python train.py --n_layer=11 --experts_per_token=2 --d_shared_expert=128 --moe_layers=[0, 1, 2, 3, 4, 5, 6, 7, 8, 9, 10] --normalize_top_k=true --balance_loss=0.000128 --shared_expert_gate=true --vocab_size=1359 --optimizer="muon_variant" --grad_clip=1.0 --dataset="wikipedia_en"
Below are experts of layer 7 (counted from 0) of a mixture-of-experts language model. Rows are named up (a neuron's input weights, with its number) and show model dimensions 0-127. Each number is 128 + 32 x the weight over its row's rms, rounded and kept within 0 to 255. Numbers have three digits each.
Before each expert's rows: "comes after" lists some tokens at least twice as common just before its tokens as in all text. This comes from a sample of Wikipedia text that the model never trained on. Tokens count by the router's weight.

# expert 40
comes after: " R", " B", "R", "or", "ra", "er"
up0:133072109052105120151121103134143085107149160087124135136140199111135146172136197133116157194127139177142166134076153121128165081128118152122065090086101143154116093150079118122156195117086123137142125107118176101134139124138152104150155160143143049102056152152157105152096070123078136068153153162159101111129139101136121164142081133104170127101191120183095132092143127071083162164152
up1:116149112151144111088132179093120094158173111101155145138144091142173117122145142098124134108162119155180122115117097165047108122129107115157167085165103117134160138084164111089098079153103093183139130115118141088084097143146158167105114076062152084073196150101115080098145136131077093107131116212082104118157180124139165126173136106169111114133131145106181207131222113135114146115150
up2:109135110170079093147158068102148183084114137166085101119107117121194159157107100140090150115099117128139124103129106192102160176139090160143154106078135158113155154151077162152165123170162104172146214130069130095124106090145146064133127025123185118148098121116091135099136104137125193115159129170174130116092152129126144186114148154153093107126125116111139161068122132078082084130159
up3:137119116079119116122070170213113142113140157148147136142143170118126075203108151148097106150106163046110117117166130143102104144102168157138152161085109170149113091062121114108093146162085137125141100140147102144094113136184166075105155169133204089111134078105113184122142070091082151135121105138083160069095181102149132111118139178140143088166078116145133128149123121130128144172209
up4:131186124141142136151156150178140127123137105144086056118134053137184145179109132184176174087123163187097086114080119135134097118101084122100136149132173119137117125110143096089111123158122113124122117087165174164122057133158067091114145142125198113085191049131159127125126154113112072171130134156107160147182168145134120095137153192145129095106168129058091128102102076143136116098134
up5:120128112171120160129171144090116125138147172131154134128166130111147124165127030133110118156099114153040127137093113093090100156119144153123082130103180094140080156143159090099091101118093129140148106125133101172185083069122118139101135123129184102144150136129111193141157186124132087147098098133131152153086182142140140117164110135149091162080142077076080230156147161091117175102194
up6:124149137129156110143110106142175124112168117115182141176119101098127123125124065134130139162084092172169127107140080182103101153109139142103143125106101120052102157128107125127154123087133107128092147080135073096138127127141097122088127133112208072117057157164159153122224079148114144148135147125177168079127201196134123115163039097187144106123077131111144181135131088122121158134154
up7:155087119149149106133118132114116141146163122124149114138134085100196178149196095150101106161131114128135149149156131143099157120169151164135106148128081120132193184107079117154142198111140153094133218119131139097149052082118118063205147034116106099105116155088152118091108073161126153141111107159125069111158148083116113153131192128151111140122078151058108123106117129122142151145079
up8:111037136094091127119180088131174063205116064143136076122165192139149117103119162158136092115112105173153124112172145126121052082103137123080156166080124147138146114105103167108125101128133153166126094153152082137132074168172137151138154086096122080168135139154192098128121127181097143167120128143157134133132134134075127073164180108164154098126130166133171127112091114178070099115128
up9:112124126090164125125161103102167140112170141153129140103097113140113107148091133073156151132080164155105079081147123084075154179146143174136104040095172155178156089107100107142117052147111177099137132100181151122116133107084163138135076134111170117072154163095109142141146123067175118176091133130151128183189156103210126142098120156149123114162152150101126200110074140160101119093109
up10:122141170122066145151106184132160167150110094122170134203060129106109142097128118161132105130126103115169163107116067097083135118101163157141211099154123093152085118120100098106169101125179075130107093115149094168147063082139127102156122158122177095155135161098169167080116131149115071140176132168131142170150191081114137198161105116121127133092096104171108122071094163081144130157139
up11:154137171155095115114125150107101055109110110157104143167116210105144177125170106089122082121197105167127098077116091144107114092135080124118163210136140126149136122107115093163078117119121099060107184082147056137144097179116124148180187122166121058182142067141145084107142158135125113129125129150097127169084169133127108159112099187159128128088128161140184114157167122114123109146132
up12:162124116147071132165076193084128120120185143117095171159146091127150108181157091110129109101101087100129127131125084145151152089114095135100164124099105160097106079153125121130127086096103103188160061114154149149122112158105093090097184177175103090110160163167180084064138119158167127127136186129120134132139144150076180163143067213120091105121153158129196153127130105085164154121123
up13:102065129138134165076147174133124107113158152175137161160167121094131143120168140130137130145174105158112113104094176143131137045129084176112138152105089081099160140079076141158125131151136154079064149089153062108125100157181174067093161143085125086154147171107093119133162062091110141146147144113079095142121110147152184172136138106085144089181111138054153138127104170176141172127122
up14:105133129109108075191111143133138181109121143113154070124146151125107140197182131131182147106165078096112134037078146208055115184122114086216119169122155147068154162135099088082113106126168124120110108098116147116115167162070098141141166103140175130125125103122189102155107125144104163117169110088092162121138130129081146099103129169137134151105139122090143148160100071143103102148154
up15:108128154147137174127177145153072085125133053099108109112112114108126140130099123121213077125097090092140124088132132128135110107081119112188163063146137167101092087110129133150173163151157075092117218087132092162162176149094147172150119072147157114067096125138168088080101089132117136184144117147162169114115120090090163160119112174126165123131141103091134166144169186149115181109148
up16:079132125098172174058165144142077178157139111072112131166173113161174103084178142122098143128173131108080095141179108144110128176123157136126174129141133110120109120154111095120068168122156118151129098165096092148143109111062151150145125062139102107128197112127139127090121134132057124142114133058080135166133163115138186147123163126155132066146081173058109128180066127153129158168156
up17:133112116109094122161222132188106099115170154122199092174090133149116140098121039183121144116111114093153106077091141121125110180109144180081101109141153136086083115104133124134143078125078084145132090113169134133091082093116116127111096134120112135093140089142118172129116137107175124171135164103136159114106119130102144130129084120175176202129177195165140188134154161107105207103097
up18:129186144085160152159095154168115212094128134128141184158115081121131120133142122109145093128113116136111056087164062134135151088066116197157152111144106121122069124101090067123151112106118118152085134138134134186168106117152113114132107093134160088087116107108153096158128102138151081154199094139162123204133162182176141071106112195183104177120072164169129133119110123124115130155124
up19:129081118203139069155134183128154171093168139177168164174136098088148112195153137096134182140126147159108077112099139151218119153129157097166122158137090143137077093149123075104109196146071087125205108119109067129114115103123117097097141112171169158140113123108096121114139097090107118174175071122133133110149141084146103157106085102117134154160093170117113102145116117061114155144102
up20:104107117088151120082141165205174116157103087140141127163112158132163093160120125115170124100160119154108101104173115172096122151132156112149149157117166121119151142114206124109114183168080134113097072124136131106092102136156128081124163162092173055081106064171081140118070109190126120114120124179170186172119132116116152183123115111189131134165121108052090101116096086130150126143060
up21:141165102156108073186131121165172129164174133080153139171144127173145088184113178178079112126130129231157099076095152165062080158150161102104116168048102152158159132128119156091200085130128152149113127115159134114090156114087154115116124095116133120105120111118163153132108159115122148131139150114134124080212140103122131161119143145145068117080137053084106102113136136090122086118129
up22:183093132155076154122106184154166155147092138082108143217078106111109135140090105150109140209108075146108080082157151084171087091081170082112168106128127107099165133098110140134167136117180122155166100113135145101132093182144103151112131118114141142167182187094089157151161137096110125103089135126095122067124115104214122161179135182132074133090129112103165141097113122104106148137115
up23:105069136086103163158130130211153166060141193159165126127077140090130097156156148158187097138167104112157146139127075127135115078131114131114115191198083074107111139077121135155109123128109062168200136108102145128116160077094112126190184125140125100102067203130123087129132126139119151118118103136122150146151052094114095167115126112143132123138129169155131176105167120164088137119138
up24:076079117138147162096130136111139139148170107102142174130093156101111083087133112145150171098089124053105054156141085138121130190137144159125079133159090121105151146128138035167081112093124151139111086073121137179136070168170121114129113144097151054160143107078129148125086137105131187139174140144123114161185142133126085180147137137182137123090171119145186155124143140105068183153143
up25:123120169108185151116125175147191097143122145105127155171118104127155132150160130126074128109071132115144136108117110104125090099094115140088162108130115172154104112154089069154074128085183115141146120136101066069066151156120177101101195068117140084202166137155156156180101139164059124138177171154133150117120061140087140152139124185136127137090153156108139172134095075166116142085091
up26:136124083080137123159148138151146106053156128134218093132165094126182092169147158145090153065115120116063124152074132125140114135127143082099109127126130149116136042136139110120128150155144022061206093125127099157184119089128128115158178086165109108109148087097139129116138149182110127125157111156111127143105093149133168152147138145172134118195169102165130169147081098148095143142147
up27:143129154143110082086210132088144101100137111137148122125151091133089160104152085113117099127138076165172104192130153053191067114108127153129113141168157144132166155115087124149131188146077158150155176116169118048148082161152126158114161085111148092154109117142113094194109096142135160078129105144114140125102065130134108123146125119123120135099189210135128131094110128183064089156085
up28:119089120113040099080146127108177101067141142114106162118161183149188134151128130085064139098135138082071130082141056158158100159179152174167111147116100170109132087115130150186140113124150100177125116078116166145147132137117200115094154082140122115136168156117170122069143186128142149166159120180118179120137146139120171111125102101157110143139125136129095115136091116018134106134137
up29:170129070106136180117177150098177139138178148147124155141130103128085119199125124131141165090132120128086117093135138172114134104110138074105116120112210114146130170129122158128117144116159136053121147094105093230085080114130132058157122116112118114049099167126186108115127091118044101130135179088102156129119180139128162137114143116130177167175119147168165113156134061132126115099158
up30:115125137184198142154065096142138077092119193120106180170157134129145088119114089128138162080143074143134102127075105170153089124141147143134149143084095122187171112123098132119106116123102090130135121134164084096124147183130080118168188141104160132151103081124124138118121065133035082103133197152151137150151130060113080140114121133140182118150137172096175187125193090147121152114129
up31:057132201157101092104152152132144136184109144160137162167111104107064109158170107119077121157052141141187088116089152156068128094097187172108106170128084116141157140175124116134140120108128134163101119158163095096149131137084130170142131080106142124122100139170200109137097097157126125168107142109145128175119114101153093117161099063140134121131132135141171126155107098059115200141041
up32:074077079131119121095121146149169096146148120110183138107131149125120186086219133092096127149147143101080159128150160167088112152115098155090109134085124132182098133146134101100089167130183123136129060122137119133105130152138105119202150078084156130164102133105128132181069136204157158129139144048096133113183204169101129129144121201083103100130139123090111125136120089110110087150149
up33:082114101075142165064143140137163105135152137101141095144121111046159098178108105131160166116172111127156147071151153130197124152102208119107152157120127177095091123139080141114077094175142130141108120075105087113103100159130138146140056123078146043160068109112179138160178122116156141114166112142101147106154114167081158182147129146108095146123155176078144115195124145129134125147153
up34:133140155137162101134164123122132076152189113157128183129138125123123115172055104126152106108149154126122098074136105106124128196159097085110143113124144079085141108170131114126050090204072133128088155118087154148143087162227088153130115094121159133102123141099147173079126141106085154069173113110107142158118088127134129109107162126119141161132213141155126155080110146100074110157205

# expert 48
comes after: " H", " K", " J", " V", " G", "h"
up0:082125031116081103121077106101138138068135185121131129176130222080160147178171155129114150177131097196131149099140142164091099060108147115123138120110138107166109117151138128196105146075168082098145096179098149129153150117157154145144138162127150103121087103105129141190115075046143154144145107160074183108127137150136122116106155131092142142157130142148150106095066111127117160110110
up1:144097059113123166125063180152153102144144144156150142087161082108105104177155095156120142082111101177146156173153095130061097164110117078203131128113103141170134134163166060076162077116145135130119098130076135104118151165051126181150130064088134118047125136095162072137129097147154109132153089153073119126152131143105157144150145142132155159160077134102140170138140144156133178141159
up2:066140133146092167139131103113140152168131164124107150139078081099210148154151104086094115168096127156120090088119128156110133188145090123174112099060142164113145151165079124115163168132149121107092211121152136071175102106148135117078176135137120110176133086158145146083135161111113162103139064128114137112105174078060137167139137110114097197105066146119120179117099092110122132190147
up3:134122070126082156105102178142119116125161171129148116159144172159079137180128141120087129188153114139081104105165106073156079137095076141145104116137135139110154183088207132128076123127100125143107116157105166113063119082079174054129157130096182131119147090070133144144148110089086184149114083089103143107153149178122106149132224089081180140132142130136112133160176138148125114134159
up4:158119118082110094143140105163193132103159126148086168124160099129140150112138137104133164141105148155108133078125125154186120138090073146083114144123112116060089199152182079099143110174127173123095086124178110147172089114146116118108062162081175127080125073144169130139128172115208090150138059092116167097151198126140094108151154146156108106079158183092127137107118140181113134089131
up5:145137083146087145089151111154098132111161202170160157135127150114094165177121078112133145098158104119103100124121147101159099108119162133172077078093198151124104183196121061121141150112124168123150094136144079077186072130092106125069160134123140161112113147118070162138105126137125117156122091060149171131094114072102145126204137143132142158165113142076097190174090107100149141136172
up6:192127101172119124167142131219146156122149115113109090179082123146076144131101125076044132166110106178161158154120079143080159128139163107170062165122159116147124153154170109088125171109112103106076092119083103064110126140169084148148090144075142103134083137085169146146134130121113166126154113108121152084158162149162107177148117098131141164115080112156143159108131133186059158097098
up7:110142081196154113133152103139120130071194148153127104081144125053165124119182128202114126147155074108134084125163095154084127102116165107125149141124057150178110176147109094162180097117177126164131149092143162110204114111123122159131198123145142120122124156065153153127122079148113147158110078134132093097150128109147076107133208122093111096085107173128090183101111108129128122096078
up8:142060106116135120118162121096160093139128130123109096198110170071115160162125108094140132105118104192150134117150100166183141047056131159123089166097141129129109075121099134099113149156123097170095103150123099090157150184184165126139147168127107128161115132141154118110139169194151092159103112094098089136140201174139199078129145123114120180109056082130185152119131081124091094126149
up9:061139093130149177104161140121154142183115088180067085112119130124103200091133109143146149071153124207142086133196097076119114164093148136137104104068132091148089081101180144116141122143172131108131103083124102134117122127079189126145122105148174095080139171114127131118116158080122116142120182129119123183195159131130108121095163188125165120142123097136138171131085137188126106130050
up10:083184153099115179116076114186162205143098133074147146152054095103123176120189127114125152165147131158165191129112115085087129102106135119163164089137133057183129107116124120107193073168129149133114084129152090159151109071138116115114148152106135122119121157179118156082142177171152124118127163081092110125136139114109171144173106110150107162145143162094077101119062093078154118115086
up11:165147112106101180142152120156127107121098134075092180073155133113102147130128142080158097106088109147171156115121102180114148102120173108083100173174150100118096058168109096138118099083156181073074189134106093161120122171089141180184101118173158109096127088080117139135074144182110133095167148133161098169101176119130075164163105168153110116117127101185159185150115124166131082121105
up12:143161049134121079171130149129141144145123154103129165165159158090150186099099112085154152148087138110161112149127099082158105131127100108164138139126123190100114090138165145164093095121088140146116135163086135119126109154105140089085206197177075125154116197074180104076153116201128092135095097143076121137156156178104117130137070130122124076125107165122177194132114120102120128061128
up13:154078071111102137097143208156136133097148147186128103173144112127109109160147103112130154124127087162164115113117093160127114110109146124092102143135103133108203179104132151139091123191117136103034164138152053082106084132161139090144117183068125100124065161161091130116201146110100126172135172081119090101124130175116111142178106156163141151188124136116108136110109169130133120054158
up14:127178051128108071182125089123159113128142137163131142118068160114128109170122196142108165151114065122174103099108085116085162122139186174206070116113109124126168146126087087101071109167108140145109118084130141144111173121051168119197145103126157133088182159107109081139093110187117131143129146129156108128133151118092160117110158150116174130084101124105182187131098133142156103133078
up15:136123100116112185148155142166129133117136087104122142158104149097144158127085125072196082132093060105145169134116151102162153144089141142168068180118136091133151123128065177151169145145137060113150135167104113090201174107109104140147107093186139138048193136108116106094075094154117166169104107173088150127143149111121164145133096110097134170116149169100206126074120145108104107083144
up16:115110118106145160138099117193090121124177128086142152130158129132118120116146113131158142144179082116115092130216102105143123132107109144150206169191157095098142134157137161103125178108095150146083137124109116097139158129115135130136111078123091148113084111158055151153155136068003175197118063083097134063160132133116140129146128143114133127138130150145077175131099094180111148179106
up17:172106099124082134129187109130081133157183126105175134179125182143093180135120148150095083169129084075082138188087114142123166162054127122117132143154125145091099126143133126092130108104045096142127069124105101133122122106151120170148128146128150124158084106107129147145072091112175145152106121093115127096156161108142137186138139121094095147113157177114202204194116102089210107113106
up18:082136101056168149182094080158098155156168136111137132176134108133110110060131166106184130118102168135102147046215063155151108087110137187186130123094156113115100155120142137115134152082159125077126157126101147163150091152125159098153102117181149145098102153091122112123107115163155117133147084155101098178103127143116153154082080147112098213100110100164128170132080155125168121160104
up19:130133080170123135166148130155107136075165118129126119167153098110119091113142116119142142111107116178133050086145088114151183127075150079132141088087104163153109158179137132140119162191101141190170099140104129096124143156130159133212109119146127145070124079097159118086199106107116153212134076044130141051133127157141120141128084111141135129123091193084093151152149094156118134140163
up20:133053081101142102088098148103121120101101125118108126101151165114129111143084104104109124072166088157140118150118051140134141145086168122127184160212137133086104129137168136149090169227130164089087105188109133158088126148073114109173139117105173102111139143142067155127065109142154162146169089148154190186116136105134132148111117126197124135124122150089128149107161114120183178100097
up21:115117074155098151157175163182126087097145134118093117088135165106167101143079156160078206147121129189118133167116162164169097112150154119148162179089109108095111148130122128082117134189076155101144113092128154098091117138090102127077180102122135140125065061119104166120092165158131200089119187088125173062144150154114143132166136172094157136123075115126109132149103168063142155110126
up22:158147140086092078118150165086076147096119135082057160200135113128055147133103097138140135217148146122102134098106158128124119149075157072166083157156114127111128155096077131135103158126106109105138123116165122103163108107156116097069103096195130139139157133081153110154120165103088162136130172157099197037142142127166102193118172179103125152120114124141151096086128136162130163134171
up23:108105118078137131175105090222091186134140132094171143126161113108134065183071141170163141175113131119138130119086118146127107124087140050131140157164104109134142190158084144122108136142084102117147105170138131084149163145153124141190118156136133160073089164104085114143123069150095144072139118090090146126146126154140080204155141079113187147151112193124106167132127097138112059137110
up24:099071139159120176118194134162110101134119194107113132084144098111084106112090089133129136097098159145128079097148065091119138180061130167156112094117132070146148159138115050142089160139106173162043143088168135092120122105149128159108071155177208133150111111098125149164105114147151170148115129134165093096142117085091116137162131134169121170162153098189178158137078128133105160133145
up25:123129121124188129081166166159169094130082149141149207106107149107141206152116119121088069167108089075126111110116201056121078106163089137116193101156137185156141163106113091138138106119155109180096168104089146106122120131126104142133119144097139143132115158149137173144080174188105137155121121088113175078119109126064086148128099186110154156096119157124139149127069078180124130083126
up26:130112073136099128182147110134167077097104171123183135180153136146135121136154140126114158099126167106127130116147102107081157091114114111146128197158081156076128072113146067152087164158078062067134119120070141140143195134101211143172111100124117130078147109069122112129077088156109142149116158173103129175102136148173158183111141103144121130117137116111150169161084116174114205083132
up27:110158151061099102104151141161159123167122103137135111134102141153116133130164134127128132119153108169171152105092139079156097183084147139145176118118099141208175191131134107105127200141048153097162135173143131115130106125115093122121168082173196099091143163136143122126111052134155139131093086103112129091158121097154150128117115097083124068099132165152099174104074113189037083159103
up28:120104166144132105051089142167090115079153138122086109119093159162158119166134139146134158108117155189130105111124089139178101111128135190142159168145147117138165091057195127123132107149129154133208111068077165139124078058081149147070124099101120132091127098111137118087144186119117117166099151110138111144129119091121208136091128140205207154141111126152137140153057144122143107139111
up29:108153126116162071140165139166130194131187147091117115101162092163056160194135129117163163122132158140080120153136163077110148096103113139121105063096178131153133136098139122150131144138151164036111107163120145192115115131135073128135119134122108144077112179171172121136127081155056087160106105056131143133128115192129086163110077136135153149116079123110148119197145063115143142126160
up30:133105097192164141094096122140149114174127178142109153126146126103145144120178074123068171086165053154086115128077094141101100152139122088108127162090089119121106124190140128089128100170126088120115153096095056127121166197097115122133195178122172137180149115145139131154095030108119096135138183104179128101155119096089109154124114144136135148170166211152131146108157142094146091109125
up31:105125168094117070145083139141135113125144106104151140185142127142093093139119109123091108189081117140167124133140164130040097128086164159102132139075082151153161181141171113142178138122151153106081085175096155117145111141120132170133167143131154115077121185146103131128094095227047084142080162119107178129109108105123082174153125087192085086104123114115180160157106124135152121146164
up32:132097039163134117126168146160166134161108118112133163122147123164073117141150140102159139143195098104100147162098112155128135125099154110136080073113103148184157132176158083102091150087118143076112164121083126139110083140139122047197167093094174148116066091055130151167069133194146152145144129060078134106158154123118146151136142162138119139175145099112164173076110135150115089134136
up33:140154094091104107079175117193131140134130161082149133125143161100080128078119053101181099102106139122156119111123162172138160144118112143124107107112124119167108118186091062082112117105151106094096137145146104085088110152186070118191067086158158080124098157127162109152148075103122085158161077116181201113151159113166150155173141151136090158143122128171179128150189114142084118140161
up34:144042140137167143124146055075127117124151225122160202141098168159100152095108074167142101108123168140151121114083118134114110168134055139110129142112096128123126095107108093161074084143116096131110180120142167123132146140164112113137086112153153123110127074081147166164114081168090102153128144130075140126131145138111113134159215107128193141142166141139113172099058100153149086175148

# expert 33
comes after: "l", " St", "k", " Sh", "w", " Cl"
up2:158126135167084066110178123074132130083136126137151158118124102121198116158122111076132095123097177132188116111124103154159166223123120163119112132147146192097110117115066135107142182160125114138138199180077160078129126095127108100113115114098166132097103052135158127109112126110061190142117079188156162143120163116073158145139172121135112110115097171102127132118072135124085155098161
up3:174122106111091159120158147150168135159161190165147116101115139119149075151133138167103153127031153126095129109152079117135085072157133146146179140088095121144101113083152108128123111206086119162160076105161097091105099118135156126119139176167134110090135104104129143128163113089042168071128106102110149123117128147164140109154253123200156110119119102124151076154112111153139103132150
up4:167112110115120136114144159225175128147124127103130157124117082153131117131126150074111129106156172120097139113107067101103111193111127143099120213133134091129073166113174129085110180168098127151112100068198173094156082117077136080139156120121199073070143106139225142116121126125119114178113161149127140184122127089106116122169095144120109114141119122148134082118092106161113103129187
up5:094126115140122112114128161121103144125143097129154151120149135055105166194121119174142110087102121110093131130064085079137112156094164138135140117060178086105114167145125094120081103117105118162168134127108068115168138129103130181157107122103118093099091131093097152125148112146193189121158127149171175194090118113151113137159153098142154183179120058057163211120114162110163184097167
up6:159157102145114084149175098139136173098177142125184127122096136133093160128104080149088162099072087101142142117083085148119192120123082141117108173148155087084174166195119086118121150087110146153107105098074145081090121129156099132122110102097139091106046136137207152129144064144113159137145098128164157114153130184188146147165172138175143133115114139138165129077093113188076145106097
up7:100119085154157132116115058085100128103148167118119131102175061092156167076186122147125147146164107139107108104163123166125172119114130123124091156124063123148125148130171118188162182090178085162146158123167141114112105092162143151149119080181127170096156134132115172103105042078123081143169137163122084111197100129096110189163148098173097111100152113114126150095063125110156137072153
up8:162127109079111089168173138138134082152110059162104154135171167157086144133077121108124125138106130140086089126160125116203177090144138143144074195106158086122164115150119103096152156184104136123152121086147090100093090116170146120085121114128134102166090137152178137097079106171149117166112163104102131120146193144111203088143150164162153132094062091166191134090087113164074090139115
up9:049062125157116187189155123103052156116145143105115146131149114144143142136020089096143139133131149166147079124144127053150155183130178116121133145143123125160120094050104118132124087116127082132159049131116119128141056133136139143147107084146188080126185118164108121150102155098138106145094108137122153156162106126125112156160174169172109122152110133136102173171074130162161132153109
up10:109146158163100121100111128140123144117157149092097161135136093116138149136108122120102147081145122144167198074156083092181128131145171165177141114091045084180119141117117106114130122164121045152065107113179097125150125107091146148155100179073137093121098197161123155096125088152131131075159152157101191157176050086152095167158122124183145103104126152112062152134139162144145094115135
up11:124101159160127174117190135148108081152143111070122130097139140092151181089130141045158093099163159141177116103082046148104114136129120112073117178073118106115112141140151099142036110158165143119167158089122137090136114205091111133199109133136125096138180116111108078112080090160108109163165118195118109141174102116155127145170109143121087120135150096142154177161130145165097116172138
up12:152140096139085115161117188118143141098134173153135132104188156099175098083124092143111077107129138137116095081138143133148112141082122084162089148140071133092109087195153097169103145109066119189168123138106080121109107175162125115152164178114137111116126127086156099042145093175099114114119122189140183184125151159075126118162162129138098122142144157165181106109079101057150176152169
up13:166120074097163146065143163121144145107139133187131142139150091131138150162147122101080127138166105126153113078076138099175121109066095097100126183122116091102160141094103111121123127146101118136072134145120080124155037108189172058179182151117125121164087182170163170083158107135119164162125193120083115151098074157125137121193144157137173081158080104117100150140086146128152133113126
up14:104167126137098135188119143146137134079182146162164119111087124113128092220175159146108115128138039098177095084064131108149124096133130169183126127105134113100129115145097131080065201160090132106155126039150071134131134120071125177172144119157146159076118069133197085134105115178084103142148119099124151137120149103124171100156133161097161127136148099163149144143126083132129137122108
up15:122150159134121187086151127127162157171096084097081118136089113120152206129114103161135145082071068089104107117069181118140145087104160205158131121183108108145141092214070148144169124147152055118066126131124098128164131134072101130152089098149160140100139132119144119076108149165140154148110095165087153164114140111118128159122067152143126162132116131069175144121194142168110123120147
up16:121115055174135150090165104164125138123150144117147125160103110151089147128144090111130110136139100149106089141227089124131134196124103075118192182171163148144165179150108131128114149096116100133155092099069120119103117137148157152162073111113055139121154115115123129089088155068079144165136126081072134151082126158126123139140135195126182153102097177199079126125139143149087160139063
up17:186139154096091106154186134135156106115169158105144148162131130164069193110142116143113075151119109133171115116146091132176097143092090069108127137170172142108133106101139082077137131160072071152112077084123150093081117172057157163156140133161175165096141133134139136170076065102137167105149159109156139125139114116163162080116125092136114129138088160175167146212074122101132112069122
up18:074126143105107109152156118074040142134147134132145158124090087118158105123113152093143122124106111091106101099171112096175140104056156178211091149124117173137099160091175164113179165129167144079147135087094093173154094117134096132123103111118190156104084145083153119100080139168148105162119115161186149168126128180151169067089155167130094159149129118179169164117122157091087132157104
up19:136091121176102077118182133142127188072078154180114131153104091109129140153136118121119140165102121163125063098104141134169101132107133080151146148107101145163152140192107083121111162192152162195227100106071103109136115149099157140098170127137128104118122110126109080144205073117094115183113051117128108111186128156140146144062096126138102129102085162180134167168106114125117129129127
up20:164133165125113123090145126090122112152135113177123156167090144157166158125100119138074126082175116141133102159151082092114105104097130129097165095198152037119161141157182124171053132193093165095129075162124093147091131139061134126144142132081177141137126201165060085104102150186170112132090114102154158167129128084169137107171101157133115133138098156122166162095100074127121121106132
up21:193159077117130126186148101159148065138139175114126200122150146130141122144092119184060120132127162165134111151167152089125139145114151114113178163160146151121154110063152112092116145168068096130126151103110080123063168141179156146105091097122139073156083108141133155136053090084113116078138144091146180125147164186155160150153152085119130123099092093096103147109135167118188060125115
up22:120093111159068098145091158084067149120106097104099152224102184099022129182128110203113130204105121189127064099133146156112115117104140096121118119094147153093126119101167136174165143120109159170103148119161105107167166152136144117141134104124144130139166136092095102152101146094085125101131123156114136052140135116172127153128164142154172135179114103133115093124106169069107174098137
up23:123119146127119106175125145255139173114134166141164147078142111132138125161160081172145102081126138163039113147157088144092107075087132138081085158155062073114162153125077162156130111159157115121180135168159078104145133065101121137160107154148140095124076175123127114158138088151104129136158129116105139120147118126131159165145116101125117064094137174165140151150128079188147084101148
up24:123058120164135095078159148183142118144177111152171088093121152122085131124141089187139122154076198162120091138124047109139115153137136191146123150159137082109182162171129060096071131119117136134091110053142120102105076150138121119127109144097135088119137114081156156109094122143084164150130142153150153123148104089136100141183096134157142171137130111208118133208119145094077134115078
up25:162117132143108085136180133156138132132117157093127147138127118087137196153130101134146146095134104104131208102116142095085096071133117135114190127085146155120173161143099110135150108150160084232120136122124073127125137121137180126161112089072124086122125192181092104122113134157085118122140125143108077109120127130105172166147127159148082201090141189081079147134073059209144111111106
up26:164099113108114129146124157121166123096118191128175135144126123124146100151108177147102084105111128115128129133105137085128128119107117105114130154132111139109147079131092038095180145227071071071114122094115091120139117187117174117163154096189098057119111110108132142143081078164105117110178127176107178206151087153148143171154095195177151117126110109145122167147096115176102176124150
up27:169139104092057075137140136096170129099168129136152119170113102106120107171132165144142074106137067192128157109120155081175039131129196140099099070117127107111170219110137112112155133152106148059136106143135142104143113118131129168119135141146170056149129142192147162143134103123130165104173124120123138088134157144110111154127099105137119124113210149122078179078118114158048118139100
up28:143182127090106114091099112160149098067140147098100138119147127121123120144103108153070099128109172144140124120098085165186141052108152200115107190128156092163139117137134098159169103157126126146128168069126072082171111106098156125116108099127124151109153154160126155106168106121043117119180163138133096163067091137127170139165204129175201166122100086191110130109110161131163117137074
up29:161083124098129145153162134134144142163145156140118152121141140181098129224087088156156170118179137102149117133110159141083132096110090122137119111130177065128142152078114109142075178113125157090120139122098105176075084147164089063163092131109171159049116136135137120152129052098047114126157133088126100188111093146124093127163138143155161161173167150166146089199106093127140126100145
up30:158117090165103128109171126160131128155136201142137082156108106083133170144154092181108076107141128131118145118120117131123107089151127129155170136027115102154166087163102164102126066139102077149122150130114045153146123144134086098150126187123152104143163076097150124160125087191102129064142187073181118180110168078118050137142095129109165120171121169137117155117156150127138124104174
up31:120137139137155074160128169165174164122093118069137081171120153156086130108114111094139077144087100117164081087093143145088141120062197187124119101097122145128155155107153119156140153173192169132112077163154119127176120125084127150193128086087153085067097128097141137099093111153103106150118151149145121148111147120168133133156105086164128153133160072142178118127084144053171194156069
up32:155110113187129081129127126118102074138168090129130178112176145139133140093096122163121075148124162175086140148147151135097076101133165156088070129064091095161096143129096127098167110127187119113184118093149087112101095145152047141177139063068117140098088124163157177090099125179113168090130120106130170125160157160146164103130132177167126133127104127123126138184064188152123093162177
up33:156118076129067153085159130168171117147153110080115109094111140090154132163196109083145157137092115076143133122152124120199087143129162091137129123146096124126106114114086116115090075136156151105103127149128078124114093183122128131152070138111083061201092136148196135153100057069155163117158112084135195141156119124164153163160154157140101139149128171121174134071197137156117091120166
up34:145107130127147133121132155188168118149080129134107184135146136081128131175102086119107095056111097091129106118098127100088123200116121094157129132122107148107160120163105059098070132154068095125128153109143143110098081149115083128133111160199132116146125151118134136090196099129102107145170168143056128174142087167142090180106170141179163118113159097129098151060147181141151153143228
up35:098080090128153130098154148105116155155179096156133125095120155117165149120121134146207083134127111086155085136144117168136098109104152128139094090156161147118112154107104138094158114168063105116115113081178085068079135176120129145143144151100133134080090116150183147171125125156125171198193088198128152141187169113129130085143127152134138057094098091089117148116099055185189114120095
up36:100166104140170123102185149116115066081119188089135092175138096101023182076113119137075117133076110122095125114157125161099148113138145116169069102143099115098125103116127095094132164104148100123145131116188145198162157153167104154127169146143121081092124155151186171132110065111089122119206134143101124130136137144141148116111151136156146140165142144163164079142134132094061205106123